config.toml
n_layer = 12
d_model = 256
n_experts = 80
experts_per_token = 4
d_expert = 160
d_shared_expert = 0
activation = "squared_relu"
moe_layers = [1, 3, 5, 7, 9, 11]
router_score = "sigmoid"
normalize_top_k = true
routed_scale = 1.0
balance_loss = 0.0018
balance_bias = true
n_groups = 8
groups_per_token = 4
init_std_router = 0.0209
lr_router = 0.000582
vocab_size = 32768
norm = "layernorm"
norm_eps = 1e-05
tie_embeddings = false
optimizer = "soap_variant"
lr = 0.00411
beta1 = 0.95
beta2 = 0.99
grad_clip = 1.0
batch_tokens = [32768, 65536, 131072]
seq_len = 384
train_tokens = 313500000
steps = 4536
dataset = "wikipedia_en"
Below are experts of layer 7 (counted from 0) of a mixture-of-experts language model. Rows are named router (the router's row for the expert), down (a neuron's output weights, with its number) and show model dimensions 0-255. Each number is 128 + 24 x the weight over its row's rms, rounded and kept within 0 to 255. Numbers have three digits each.
After each expert's rows: "comes before" lists some tokens at least twice as common just after its tokens as in all text. This comes from a sample of Wikipedia text that the model never trained on. Tokens count by the router's weight.

# expert 6
router:151093094109125109133131154151133117105141100111161134133139101108106124148155136110152204091119185152149129082132114122121148117144125131135143128161156113141127080155125117131104108125124144128114151122079110143157135130148127138151092118123132117115091124083124150122121143106132129123129141143110113100114155095101126109154079115133113124120150162146139089115116161086151150105129098100110154112114134148127101182134133115111125109158118126114095130108147127130110121097134126096127124115145085155099133116111179088155162073128145066182217092137141085128097139130148140107133141171113144151181110138128147160130187082155113093098131115088121112135103112112172144135128133126137122168167134145125174126128131140105147121119151145123189133158145130126121077150137112
down0:152126116103155138076141079110146144086116143161128139129127150128149147153117090134122139144132165174143129124151144132124084117162140139104138116141112125150101118083108103133104128176136121230176103111124152135151111126117098135141094129148164151154107106100133129099148122088125150134160137135137153136127137137116143132152109110101105138125159129150074130112098119122145111108175079113134097108123110169139119121120096173134136137101104114118144083161144144134114128091154121133117123107175140184131156078097155157128153105098144124141127118119125158165071178113126112129108177131107160122115115132092114147072125116158103133140099138147141139118161163145129082147142095136117095155145122135135146141151138115100099085132170146143122152131123181110153119119164141
down1:208102150150129111107115097139111133089144097110097123127158142094097135099101116103086142138133149097106169164165153121106136101131131137131151112110131088117160152120125131109121113185109114110148093132139151096098108138159125110111121102134115143166099119104103116065115142142138120120139132112135096108101112144135095137112117136130095142097135081122150165109128120126156107142186105114142077147105147085141100162125129140104129158128095135084167134106142142115136127087127166138151144114092116137073095161104125159140106107125147128141111130092135153103116079141153119128146099160118145145126154128127116135099138160120162106091085135097114119136151136100141183138127127145165112140152090148110162080068130089144121087141162109123156143156136128116170119094131119
down2:116115105152118148117117137138125116111115145145118098121135110159138154133141127183148183111157143155093155130117122116138144125095130105153096126108104179148105129128150102144086137115143110111128116155142167140150132090156138202064151157130094147116122138123119151107122152119133135118110120100062180127129103130134158176124132131142117161155132147158095166082125136124115129130120131083133114118133104093110117194143126141112115124146117108149140146118116132119167172145096105155114100120105144087109174082182170074142142120108156152122134081114132123128125112159131125090103161146129124123147145133114137170164109120146139139167165129136087117130062114154129115139169089129077108125103124098136162158150155123118127121141123137158103138106095117082152144139119129
comes before: "\n\n", " The", " He", " In ", "S.", " This"

# expert 39
router:139133103156127115176135197152101117132151143131099163128152082117097089167140147110129173119130155119143138107128133133101148141126125107162132154139149092136144044098100118108133143102126162124086140147172104129140116100120135158109116113123143119111110122118112116127115136089163141132126139139106099088124156118162152125133126099146183126141120111159128155137167173145071190139108096120122103124131086157134132112094184094129157120168141093133103136139122097124150100113140125106122166145091104125102138130136107076142127116151205126155131114106175081131127127109129121095112133149115119144128124113140124106130097175093102100115077136111111102102119122107116143148124143116114133116120154073105162151101160127146143126111137118117141130129106124171178153123121155
down1:126125128144148133138163177121118121183125155116130093140093120124140168106083133165096162132138121100137149105166132140159147151131114128090146095138134143135115131134142128101123120095140107139155112095137091097133130116058121133155109131128148143116074124124112159116097094126099121161196130131139124108128121167166120138175107156103150121101111105137147116101114148129112137164151138117124136115169171093152114139126129143154133161093095120162143144132114142150067109071119135160137150107142165162112131116153132125079105157157187128131098102112114135168144112134147185115142173132094130058144125130134073141128124135128143100104130123140123128163093118121121066121138091136149129130128145117140176123151113156122127133162148111140122112118128109169119116179157098
down2:116123115118120117091147126114132083122157176075154157129122136146132144153119133132124068111119140110113132148125111149148134158135120128105137128126140140139132143112099137104173101154129137167152147079126067134146106124138118126176158117110099121130154099170163101148118164152153097136099141144103139138120087095153128075167108085144122090153174113137175117119108165150127133182154134187106126109142103131149111107122136150102149195148177119122134106130122139109150111124125137125125112141118146164125107152127163100141144142111165129102131142069115105160159138162146115148117082121145145134156151144148117097141160161143095132096092128131183140139136138172147154084150149110135106097125099154159088125155084120125149117165118160112125156165117155139140127120132098
down3:111135126143144103119131103183080134161130125172110163106110127109147090191112120154104125121128128117167087108108159147119134108174148112118134119158162114104136110178135132125112142120120139142127111106079115157183094141121139131120100172119149102096115161075148130117107164166149109129129084141124132122138110155129134166118145125113149154131101147110154111135145114089106157119107094118088150134115138110144168152096119110087143145143123142104121128092104142083119159099143150124163185167122086150091142121138104096084130091142130144077121120104131097112102159101107126123122137117092119156089138177108118128143116174107126115108104094124098103101134130154130103143142155160107176136099099166124126164120117124138105121131118148121098084146150087126113135117163082
comes before: "\n", "\n\n", "- ", " MP", "  -", " ·"

# expert 29
router:120100129177122128135122160117120109152106110141143128152133093177096097152153155173140144127118127125160186116154121145144118096145138127140143149162109118120132111123104159143110117071102145110092186140132147119111126101121134122133140126171119105130106131134097104138153120090151126126129163113135113094092135140155154086142094115204140068169103133173131153136143121116123133141126139097126075136101148159107142107080161108170151112100100131126098162133134125102128116113125081089171117127115145147113111079147133121128132107132120094160151099138108101137137099171136129116138125162142155136142119097138166113122130145126119126112104136118097122123092084158153143129089152091117120144104148112138102088104177136158136128110109080108164146165126134194140145149152175
down2:124107118134141123124154148195117147136133074134196144114135105126133182075148139121102159159115098091129123121120123096135108123105156145124108111111140141100158123094120139148121107081149136105106092152172108145099144090134116108116098085097129143117123147131150092144132120138137107150147149166136125120099113128127113129121144112100161116121157111127150075118109141135128157136100092140103160150165094110117096124172147095123132137118142144060109134120106103134082148086078136153084103128103143095136137137163148122103144148148108145082138088144079120109101130129094143085130126135097108115158112149168141155098169155122119116163118076111133161135217116148118139119113166141126150145131122115157126131120131120133153117103145155090150131126091108133109129107142138
down3:117153137096142128122140163101135157139174124171136131105107105117072127087114097122102139129119138138129147172136168105120130127145140117117151119139076158106104112118083125097143118125119123107119196098133188126126138138130090155132100153128113118114122109100106162142114084087136107096134134150165116153134163071131124117131124092164137121139120117104147091122122095136132146119154140196103094094139098108127131086112141117140118150126136109138152158150114173095145132135156111157146188101127144147076096100108095119103087099138135127112110107109152115159121109134099135140173104157132169098155104149121099135123136125156144160133097167134172136093138137079144091127095158134155129123136162103137094124132120164138114105160152161111143069129124135133135146126094160
down4:139133063148136124109124112150170143114115128144170117121098144130117134105078115171110123106122120120104100125156106119163135112126129117118170141108104178085139115102103130140141107155129108084106125123073094099108103104125137076073142139138121113142147140103150155119131125141164103153117122145116105127142142134104119170116131075156126118088159148133109151106149135137153092106145179144130143129138159136139148130134104163135143134159114107158131119108115184110136174129185142110166160122099150157107122156171092140112139092096140112119137140126107101119135099092149132172083134100125115142111140142138124185098107140130119188092101149087135106085138129127136080122150133155134126135159121137155104120134135121135154109176106153145126158134131066135131173113105080
comes before: ".", "–", ")", ", the", ",", " by"

# expert 65
router:111120112132133133133095173106108097111113133116153120150134114111109121128165128125144103112135154142158120093147133136129128148094166148155170152174141134141182072145146145118140176112133147113106147143173146087148088157114131101128136141142111118144117089123148103129150118101156130104139137149134128126141164132164108109096129117129119133155117155151175127156100097150118121179075109086091135114127140153053090140129141089171095083154112139121131119126155108141113119078111124081119160089143142136144081102119139101176126132134154117182125130169170104085087141145109101089099118121124145142148120122144118139100144109114146098147098135093105141104121145144108170125109132140138103144103169079127149123131152125119114129148128145078147113177091138108150156149120140
down0:154161111124085172140135116137161143118119115105157093129165080072113154124109128094148106114126164158135173096115079127123080170148146141129129165115176137098139186185107116121142122100125142137095139133108110119137151142144156115153138148127135131144141140112122112154116136136098105151156137146136157132106134103076128118133123121135131138090134141153071119108142132115109147100135146159122156113136148172105155162128115108128117123102147156070127157109140202147123140091139109095131158119163140123119112138157131143106141157142123110118131158153125171132154122138141071077113145142132158137136117172122109151110167132145109104135166076113107179133139107133134063115135130140119142132172110157152150132124151115154122136119165123178120116116149157138109171127168098
down1:115132094084117107131104151136138110120127162146074110134141157114128104097129121120190086162138135157130105124061137123145133159128115145118107084112133159103140144097120169140105138146117127100110114111130142109153112118147114093111122152120152099130142162132174094127062127113130121112122133151095110132153106123147145112110093151164119096135135139120097134134131138116160147150123152087104140130127153124160144071104103156123148141099129130163118152134080090156154141123133104127095108146118130179148116162161112099113075115125178111101158121100148108151154109138127124091091181159124123134115093125117132169128139088074141121169146143125147119169082131149134090096120143090109167147128114104135124132108178100164157110147168094135096141136088130118164140154117136
down2:127116106104132121173116149100076156094146132122106135162089131125168119124139130062151132132173133137148148141078169139126173143161121146175169129140107120158176109122125144134138108146133129156137155120131108105094122165139166127166077143111142124130144111129131164133074138108121130157143150144108147123111149178124136130113109126140109122097104094119160115083129084103170165169116114118167160129169159138079124093163117148112140122114118131115152143141157124171131188071133066138123096133139124135102132133078095166099085137143103132109123133124123150120106105107106157091130112122169140120131162092109090106125112115134127182150112126108125089152138133101094116113124137122147141143086133131136157086141107137130137124152103120118102130144146143134159148103094121
comes before: "| ", "The", "|", "-", "- ", "==="

# expert 13
router:156128122147122132146111172151111113136146124135115155130140107089102105161147171131132170153149121120101151110130131150105142142115145100153140150136154117111113054125130121120130111117131157119096161157178173132146106128102147133149093108140112126119098099117122115138103138095177110130131156127108113076111130105135125112133117115148156134101109100148134125158152170169077166144049122114109127096129124155123133118105190097118157108193134113115103138126136120120135093121154147085136164142143134125104108108112113117185134120136197120156136124138177067107132098122151088093114151147105141123114115128130112112116099128113143089118100151094095118092123121079102155138127152138097136143157163109093168130124153164127140136113147127126160126118136156150172127126106177
down1:144161080131067114094143101130132141123142143138172122127136127091166145131118114139108146200150095150113092119143129131106108148154121143139125124133133143139154139109140084124116134092153140118155091146143137171091111127094127089134168156115120130120110122118141129109101115162091135091163103138163146112126135111079108129143100145114097133106129124161103180117132128105167091119127157120120126112115157121144087104097086160106160168110115146146161076120118132150124155087121141134072128125147133144136124108120124162113109154119135138150133116092115135168089111148122099124156113155152157124143138090104153144131127175180105100130141135098114112125144098122102110150158127104203179141164100161104121155131120162117078131153144070147175107136122119150118112117153121
down2:184091120126106078121108136134138153116117155107130130102113101083115125117111128131118154117081152142124096143146137131118148154118111158107125133121127068173109104095131154127130142116083117101175122113116152137141094098085085145125127176118156154136108144148162161110131120111116123128157105160164134092131108136128110128128131125140109092154119107128120113113139106150133123080099182161152147162139118130154175103128131101093123129156106120115096149124086105134110131125128128131123112139117143154168101148122144119087187136134125138144165077116112139100103091184148156080127120118147129151139123150117175102104151118151130093103126103177097140152105140088149158104107117098066132113143140175111151134124128110140194139136127141154097159086116133111130109077104116
down3:113146132109141153095091119174154115118124141098096142117159181128169129149160128137123169118113103090136106142075162129144123104078102140109163126109089120124150096136121146114097109144143130157134128128107170132111137146082075159128140120136128073126111118101123124085100107167113130098155177101118120078166119129103133129094140155167132168131086122131121160096110112107140144160111132119146134125125090093109139167164132150120126102139122124099090138106095115068129090120104118153130117077158130181107128130104105122134162142147108085170141182137125141117141129149098128109126139146170171142155144174112086114096114133152100145108125116154158136152174103135132169166111120132137097133130130152096090109142115132134124129148152088109152130126104119096125145144136123
comes before: "\n", "| ", "\n\n", "0", "|", "- "

# expert 23
router:114104114127133132154117144134128184129114089130127091100154099097108129135163141108147146130157097180150140125115095111133127104110116161166162167157155101128127102113160123081117098117151109136107161157104136130129101111106132173134082125167126123138106130131070139121121135111125111158124136149144149130103118089167145139083129110135090110167119096118206115099095138154109104146095104134146128148108145130115102131163151092128116121114164087112109124129148147124143098118118132115121157158134092111104122112126179110146127079130190107144151119168152113118099105128145133123085146138135085166123144186118098122113095132082126166076112114103100141135124110118106134126125163120107154105151159141125162113144186122105134124071110150141151132131122116169137141165102140
down1:170122144133162193106134121183105097133134135141162151109133136130118117151110135135122124107157160141185122125065117122147126132129109155106141127159148112140152193131140168146152091122134123135115154151124136119143142124166126143161151130151104098130130149145083087128126139114080090173131146150141148136156158116182141133126146107099126107098124110106179087173186125130165150090105117132157113130189170118137127096119135107153078111163116121157097118113170080126109149124107118099128135120147089092099093123125133132164144137102115150130128139109107140130126169112149178176151109106176109116123105097146153164104151103110123138122166099132124141128137119140171142106109108162114112074123130140129141117147148151118154092101161116129109123151147112119144113110133124
down2:112141153116137121115180117190098184157130127115121132122135121135122085120141128156093145105145132140107144190137119092117140139137145126146095081110117106140177105112128104089181139138121106150093150098144147135117089130105153127156133133117092134143153111128096142136116128138117111154117094139148117147159134159108129125168149132145109178125141139089165138106137126135133154105134119157162117124153133111144137107182159108107137164092152149137137123139137158130121118151101099147117130131167104145142095136098199161148128152077061158137142139120164172155074135134119097132177139132165126062095143140139084128167154110124144149165142152139137142133139118156163155109125106122122117120129078150144136144163099151099144107103103122119110105100131102122118170119149102
down3:154137122105139158162127083114120175125125124137087121115126123131124203097138120083090096150114114143121153134160132136137103134121126091126124094113155123143199100151104084108104148116137120113141111184109081150130149106097148078162093115142092129141152146108144082140097139124095124163137131134129144109135088143135140113095110119143137167122094107135092102140143136130135138124114132149128119160171138119113130108102140087144170138191153111110100161117129135112152103123123124097140111137142143114183151123094141128114059133145136115164108104112091123090141126127152127176150170161166124149121125143170148126152124144087128160151097092068166160157117081120083112126110134112127117172131138163114135134110132154122111128157112150111131142146118161114121130152125141
comes before: ".", " | ", ",", " |  |  | ", "3", ":"

# expert 31
router:123140118124114115128085182124124149117117121117107124158154102110111106140153176121195132139135150172158120118146092125139135126142118114158145149144163148104132084139127116122140146125149129124111124163107128121113102095129137133136102116181150129118102135083146134158105121120138129142108129100124152091119162096118108119094114118136123110137146112144138117149173108118114101166097151133116130067119150144132085129157120130134124069158127128127102154119169129137091102112105099126123101055134128151138131131113105140194148073129162121139169099181114088149089134116128129084116157111058164189106137132082084139158095100102120131117113136140110157129118124110144152153126145098125147084143126179135137135132108139109117131109131130125135213151134144138103134148142137
down0:101115140149109114125106124114135135136096129096090134134133094114091094147161122107097138134132122177107125140117158138144111109094138171147134114129116118101115133145137140138151128108136152164076121158122137135082110157055129124076128116091144105154113113138130179135141089147117100134093077103125112117133121104084117089112052158131106138168130123083140141131150099109144129111158127167123165131164074132090067125113166138172119125138170128135129113124181145153146150117137122081160121194160129129135116101116173142145101123108150125145107144139148130135054123157148092119111106094109104133147119140086135148106108116114162167134129166127128130131121132087131154162113155160154118159142182137116153117141152121125133138124118129120161138130130126119114101130113140
down1:135153112102128139115138081175109139153124145156125160136108065114197091131085140116167091164079137168124149108130140154128096122143141127122143107075122186128120132167144123082123130107154168101167113083142115090107119112146109137122151119138183120110164119116148178110127165130127143123118128164139126143142170160086104146117133112159134131105096127154125147104110124137103161177119128106141092135141157143085114107143105179134118125103096128151127171137121105131102165130135111130137118127116132140160115160121120126150117097174141160120148170125165148123143105081146103113118152134139139123104107131178131128109095177168155107123111149124153121160114115162129131099150150114144126127126078156094174138117137189145158111134128112122155146130111117147140099118142134
down2:082125127124111142177169124124086161143132123111145104144124124129118155129069121138171105078137125127101155132115137132090112132140118146134144108117125147140139125111137118156149115140109108152144115132150146134124110120141070152135126124125098133138118138112132138143118144100135178113133111121119132134166130084096116117121107160119135117124155161116146124161134136140116173122149087114120131127154131161072126134151140141088177106090133115155118155120172129126113088150126125084103105109108141115160124175114130129180101105100105120078148153164136130145161059124085138143102135131119147189122154112117112088134133142177088127117133122112116144186147123077131119116120121151069144102152108110164090203094111177108083123111102128088138130093087142135136118142143119
comes before: "1", "2", "3", "4", "0", "6"

# expert 74
router:116125077127143085166112147130116142132111136093181127134120106088114086139196163112122168054165146168113154100132107144158158108117131123121139177204141143148113091135111131087113111127127139096091139117095121133147102127150121115105146110124148119142118125135116153160152138109132194092145131111118140107125113101116139119126124141128157110100140130164144120157151112126116142136090105089142115112125148134140140156155148142135132125094146133107090145148120139126139115091165081085156157115125121120105090097102163074114134131163157111129152115137137072142106100138135136124129166150155140139133125127136168152107126102139144096135130131093121155137109054147102124170113140131115132171123153097091149113161151153097128152104095115149163120123141102117143157143093102
down0:141151104118106137148113119099155128143087112160149136088128168113157140129136097090106110116071156171107141161157115137100130126165108156079143129132149140146154123108118125117115085124139100104115112068127162108115128201114098102137131122131139168150162152154186136116115100091134146103162162104140111148110084136133130143140159145089147113107167129140105160149126120109124102132156129110117139151108107124111136093116101159109153160108122178120145156122159115123127163173106147104110132103158140113138145119102136146137133144132184147121131150109141129133070126150093096115154109112157156103127138111125129134150134158142148113161077097080180120128103115168097101140100142104106111165159144072130139150134152124098149152120136093121156140098107107127094095155115109
down1:106106152108176090161129124151112183115123167139130128159136128140115142114171140165141163109149135142083123107150115140118150136106122116162176100162132129132093117134152151091136137118136092136126138119156128063108145099190134156129130112063143152086148102133135102125119139160154118129149125114131119104114145123117136109092156136125148107156171127127105125146120150126157142129141139114169149149128149118148130113104073128134110091163123127097093148119145135109101099133150104141102128112087128125100093144159150118170106135113098096131130167086149090098108130174105119145124113160143120115170140154064133170155155116141113171129161099104111132149114073131146119146118127117136169108152141113144136159158113166153148135139143113068139088111127164112136132134195141
down2:070094139125134145147068125152134139116128101123123148121114090155113124168142112122115147107117171125094103117142124118100107182132093123148108179113141118111124131124140116131133114113139164150090130121106140110091133148094158102076112167131131104102084152121159116155165158163127075144090128142134080102133092150148099112092098098153102125159138132107140139127146178081149144154101166134136136073116128093104091129109123161149088136111132078129131143095124169125156111125121149132126121110108113187142138140165137147124132154128109134125121107132119160095129158080129142146104068137111114125134160148085166107158127137127134138161124144133118130092145166180097143129082152153143080119122128117122080155135126152113148094132154161127110143114117116132126125149161099
comes before: ".", "′", "°", "1", ", ", "″N "

# expert 5
router:080086068123149124129094151155107138135143114136119128127160115073129124105166140102106156149150108172100148122128066136118132114120116127162158249121153158162101081103138124122160134126147122101134133172077149126149106120118135140128115114177096104148103118147125117134134119117138117130150131104126146131101134115131129122106136106121153132141095137162153138119150146128101109110122113120124063147106115120101136141169136083143163150113146117113140146097129096105151109135140119121088172159102116106133102090153147089118152095121182147156128099180140116147124145141109116113134165133134092135123116118136106142123133149108122152124126142135105130135129096094112160141148128116113137165113159073109131134145161133126124135116140101122190119143116119097159160190124159
down0:144151107122107102112117122161127123137095115134091103096116119090136150123151160159135126124099143084135113110125112097115136162118122159139114118132134135100129164121125148107103102137088147137118115101141119111133120125137103156154112128072110114130193135122167104102139100143141131160110151093145131142122105102099101114119135140112143150108150111116105111111110134128118150146095126154135128122101133152151134144126144166087117094177152166149116089139138154166090146130096107129188115123131147152120114132116156133142088125152195118153116062085175182158129140159134152143156132126139126141143120160110118072124114131135133103089080141091127134164121127154206119149175100124144121143138133073156140152060099114109138135137135132134107127066158124122110153114124082
down1:156104143093161124105134142133120159116171128112114163123163101114157125095121142139153092157181128152147106188094143114125152135110114143129147121124131117142133129116137105102140095142167106136111135084099137100115053130093108116127122126165145109151184126142115135126106169077142166138111132137081098132092141173107078100126186075118143129092092119156091104120154108120145108127137114126133122102115095137141142130096122202114159136117126188147101097144152138107141108116126131139107118147108106174098118111152093097123171085135101137107106132139127083109150119144129131132128160126127109130170133098121134141141105102144117165180129160124118131114095136103124115120126106135151120130136141129103128132167113162121129167100169164152083135090129159108149124141152124
down2:148134073102117147114106144137148146096115180164149140138127155088096132105093152143143168163140128132150180110085140157083124171128174126129155131141146147118122107094137123081136163109082046148120096173132130165083113109135150138124182155155162126056121089106145115134152133113128133132101155133168163116117104100137103136119080133110106141179168080125161142132143082111134128108100128138136107137166112133141124125137129150142109120130127135143166154132143106145132142128167131143107102131159149158131162115131149147145131123131083083152123156144119107121168177115112116108131125122100148108131092117130138121133114097157138147102111113155121163130108174129096134112163115151139143124106143092120169119152135143108132107145091117146169136155125129130107119123131163
comes before: " | ", ".", "–", " |", ",", "; "

# expert 20
router:124144124115128129136074148103141143106098101135125131132133138135105081126174162149165110081156114137155146117111098141103137144132155137168131157141168142131117097126095071078106151108113120113122137148139145129121115143145159125149107137154133124121113114091082141155090126130178129132134144093128096119134115084138110132136134082139145105145148098168107120106126123139088086168112145115089135094148149119091105160106129121166165146111137089092138139111155156156106120112126151126110149103126126129092099109107165081194137091150158141201157159180154129120103140099107152105127130144059092119153124126152154127141142114132068126128124163096108143160123102147145131132125142103136135176126118149167170117111145146135117134134115132143129157167113166155129150119115113
down0:148099131108147138120116140115097150128093113083134104142160109168132126145130143151138109120124171117114108105143111165096146102101160100126112101161148179094129157135164129136116113106130149118119171120125118134095186123093160163114163138122177129161099099137151166123111145143091164111105127134117105172118119111090141140139132141137120136127147109135112111179130125137141138137158177132125128137130080154173124125094134123117116167139136191104161114147136152149121127156161121095128159133146144157173115103092149116120132097161090119106111125114121095184139108099125157135108097184120139122133154134142140096103085075165121148163098114180152183096138124106169140143128112113147159115122109152124119167160136109123120109154147084099146134136144115170151136104085120
down1:181081113098103098122171132133153110116134078160146133117095145142162110126140150147129096119153177129087115114118155154091115130146169146110168112159144112107099114134093154126142112126097146134109116122144139136096153112104165163198159114130130122087098105111107193124085125182088100107158139102121119148105089126146144124089139131129161107121168107106120178114162168110127125149188130126107144123102106115122102107107098171114110176101139159120123157087149128132103129154164150158113144146129100111080138148125155132127106083103126107088112131105114121156137124124081146119129126123130136134127145144124149097103143157121125124149131110172166103099122121137137125114089146098118113122134106112097131094134155083122168119138139155117125095147115158142144094103126113
down2:112109123151139171107146129155145128138120117125131105093116111113135141119161117141173101095149139151113102130104133081094121138120136142122080120124128108100157165171147131165107144157107119159151150129137082082086142135081090197092155121103127113124127144118104108106134131115129125103081136111166154151167061127094137140123149121091126104117151137106088111156134131125105133107141156093134146136109137176159137121125124155116125127126127149156107142130107121146156177099147130083150151100110130156145148125116108131136137153125106134118118131142109133140141113158149165078121136114170099117156108138103116083112143131110123080122134130134100136128166113111154142120157166064146133120103143132069121134074058128122169103127108103129136117144125100078134147078177147
comes before: "1", "2", "3", "4", "5", "6"

# expert 67
router:115134101126135094155109158106140158147150119133128085128127121153099099123183132138154145124156113173164170141084091132144117155117159129125122171144140104132117058127129126115131088103139141103107149172104147116130114077113143125153087101147151109138113130107072108159143123132141135139133172132143146119160130109126149115121145106116132111139129097141152130145130117138097103178098091131061125109120153135102115096133138141146151097144133077108102140104140122109118088117139158147106123114107123098121121086115187107171132108122189098153149126189149101083101111121120157083138140135110080135113128138152137104162130146144080104118114167108103127141123136143098161152123147119143144139133138184147158153122151158119147125081155159132123162142128161143153165106113150
down0:124122126091119150070165087117094151136136117123106112100131104087139096130068113099157092120121140119142139142101105147105058097072143138162173121131149132099133147164102125132124092127115130119135132129126088211101114109112115154156130088145128198100117153162112113119126081156116118164116157135154122161138117108118153165134159127104122111154139126153107144101148132125119165116113084125132131087088128119113094157116123114117097109173103149126125140141117127157127154122093124126123103121142150130121173148134101143150150117126125129133098133086150138153141107114118146127097107136128152109162086147140139079170107173135111097147138095186122153123164125137121124093118113198077121104132126131147111127130133091157117126145148118143102134143100120122142110087139134
down1:131108133133126163132071110139137068134126131155119152079149125118132163123194159119102165097104118137126134111157123138181130106132147109133154137106163095093069128121134120149104109154106120104106107141107112122131115144183135138168123070109164119151103119138146128163151101156125091141143125118125104157129096117154137121139132137093096090100153130121160135081114160129130098124147114108119133147123144154123108146164122136123217140134116058133142139150110153106142134117097157144138126142136078139115118163122100089086119144151125145148110109119149143120123176168119098156098134110131103135157093143156165090090121121141101108095118180127129116133118142111123139126136108087119138133130107136139117115128120110135132158125104078153165105139120060116142151114093163
down2:091179127136133116098167138127146139141120129131105115123147153092122118123088124086099133127144115141161154150102156107142108087121121113115098105076115093137126154130127139131167125104118150129115147127121095099126096115114116113149110113140117096102143138108124135129149163118114110132113097125122116108096104165136155180123129128158108120143149128162101109134059150157154115091139156137179176140083140114136107137105128178173137139143154102124163128157103100155084098134163126151165151119131137113119106176107151084134130129203102119117155139129149133136162106167120142114095122107095168100130114146141133129144130122112081071173132115175176097155104140157084132178157148142140109131143115162131121127126091075112142144125122120119132155161125095140096135154145140
comes before: "1", "2", "0", "3", "4", "5"

# expert 33
router:128128126141119165152122173190144121144132125112136122119135125164121084114178162094121132126106163139140142142133102106089147106139120116176181193143115099123135098158098134114099130128152122132094151118104121143124118118174120125152110106149118124122089112106111160113117153109185150107124132124106131099103134144111128124126090095162127122109096104108155098110107131146110168127101110107119107118086136144096130155169118147166105096147124087100107137121156142120128089113104127098121117105162140124112111113131136123116131079166196093144159112137101112125128101118145120080114143120132118167169123136109100143151087139149139126114082129140106155133117118109176151195131107153105115138172147085097144107114162155178151116115114081108112149143099143131146108180114149
down0:146169139088191112156143125163097164104121145144075108128132101120110126147117131125089178145112132123110124131114161153156156131110162107125158142080138115123111161138102118095096125114104151102149162122165084145110192106144116074154105159138145142154116146119097130107132151134151145096146159146148187124134125089081157140114094138130131139079135098125147165123101150081142106128108107164136100154096127153083175102122117152086111107129135149145115147150125139126110112118102143128125121132146113126160104124155119108145128156125113136109079139150105156112150107139139127126125098081156135136109156121125106115105152118097162133113174095155140114137119076119120121112178155108136160163077125097115156135087151121107155133137132153181131130144135095122127156093130150
down1:122112118100163177095149160151119143127064151114134138109094084149134122106130124138122170130130132092126120158125165096137126073147124135079110090128148107132123138128133189070154145110123133100132105137141187123119111147143074111095085156106117117138134104165125127136163135135123157146169117088132113128137133142098093152149130105188150114098142147128128167110160095114125129130085121131150116111145142134136126150072125150128122142141103159152091094123139093126108128119113114128138117141132143171118115093124147139121093097105142132139101112146132086124115085170127171177124150142096166130128137128121124108123099106138125098139149131145118081146185138114069132145134105145106103153109094110108064143146174111140104128166121093116126132113135132102154137134089101
down2:167092106151075164131103113117114148109158105165104109128103174091152099131157152147127142095146156141124123149102134106132130118151152101096105133126141122145173122128121150181112108145154124163149124126186115143137143148143144120141108168093142157109142101128157137155126101143101147150132122044109135133104087138104165130174093134128130130134110149132115150099131164132192120126148103132142161096107106131101114104135109145120090175096121153139115092126166114130115167124119137103108139099148097166160141133152109087126152151131078135093110130130112124156136133152107141109109151180111157153135191112166130114108104124077146157108142163159144131093136105154147119084122170156154108113150094132163125117091148113102131126099126108115124146125125131131110083124113122
comes before: "\n", ".", " |", " | ", "; ", "% | "

# expert 24
router:130122076123148122172115165150116116107110156146127102159147095151108143166166153134140187123108121103135137103120125128150120099108146101131119156137145132114134081110109108140145143110131159087105150167104145146143086104138133097186135152136131124122109122134096135135108146072142128125135131096146107102124142127109076109107126102162143135134098119131143103123158158154114124140117102133109068101096124133114153133112140049135142123099118097113080147139133154143124123102083134149157121132138137147104099137126158117169138112155176101163127103137128109126122144102140112065110132149144134160151105139127158097122128108115130122089126182091115145099131115107120140129127202083143123136120149077144125107152219150161147123151120109131126105137110151156163161131141148
down3:118116144128130106147144082157108074113134126135118138122138094155125149159133101167108148159155096130129120106092134109153123128117105111104145130091130128131131095164102124169131101080133129114127173116105155154094148150119127183161127152137121112101095067156134171098141171157107151118148154126129128117100140093103183116131099125133113127159118171136166146150117152160147152137134137124126097182147072148162152110195136106137124122156128082122087132140130133116160084158139121112126153146114159156116145133108155127118108127160085134116108147066103107143128104125128143174114119152125117118189147103120116089155109141160122156115106127155145085172097143138090117132153108160157148148130125133117139150093138112121146133092129143098119106152151153109116144177114108
down4:127130128173124108110116104128121084109106116120088124134129151127116143152156128100116128118153118098161155145165112126148130123106100151154095111122128101119163124126133100163162128177131187151108138120163112195079164116128128139122105113141098123127136142085129098147082129117137159109122123114142152128169121141120152138148139109118195113133142130149140113143120137126127087123155083116192179084115177134165148154124146152134154116165122158135122095142078145101112117108132151124080194093123116134118120151142112106134118163127141153130162120127152101099114155098144121122115053125106096103087083119176108088131123109123097119144118161121127162140176124128132101111159109112106157130156173113136108101110112080108128132118128147126136131134157087117113140136117148
down5:151152156166134126107118109159136120125089103147139141118138130112126135090115164133109096111122139149125155172155107176110143079129106104149119132083137124095072135121081130128116110146146107153107126143110102094128128089092126119110138154144154177115117149119082112156124134173132123127196178166092139112114141117119116163101125107115098164131094138088156158135108125154135128117105155105133100141139196085127058173134087118094101132121166102148148123127142098101131136081161136107154107119117136110149111148089131126155120126106103144155131102123121139148104130124127126104104101142092141121127128094100126084162147143177106134152097092156105148109128111114122136123130165115098108131122157121104140155141134128096084127101136139078105162106095131139139111113125077
comes before: "\n", " |", " (", " =", " |  |", "'s"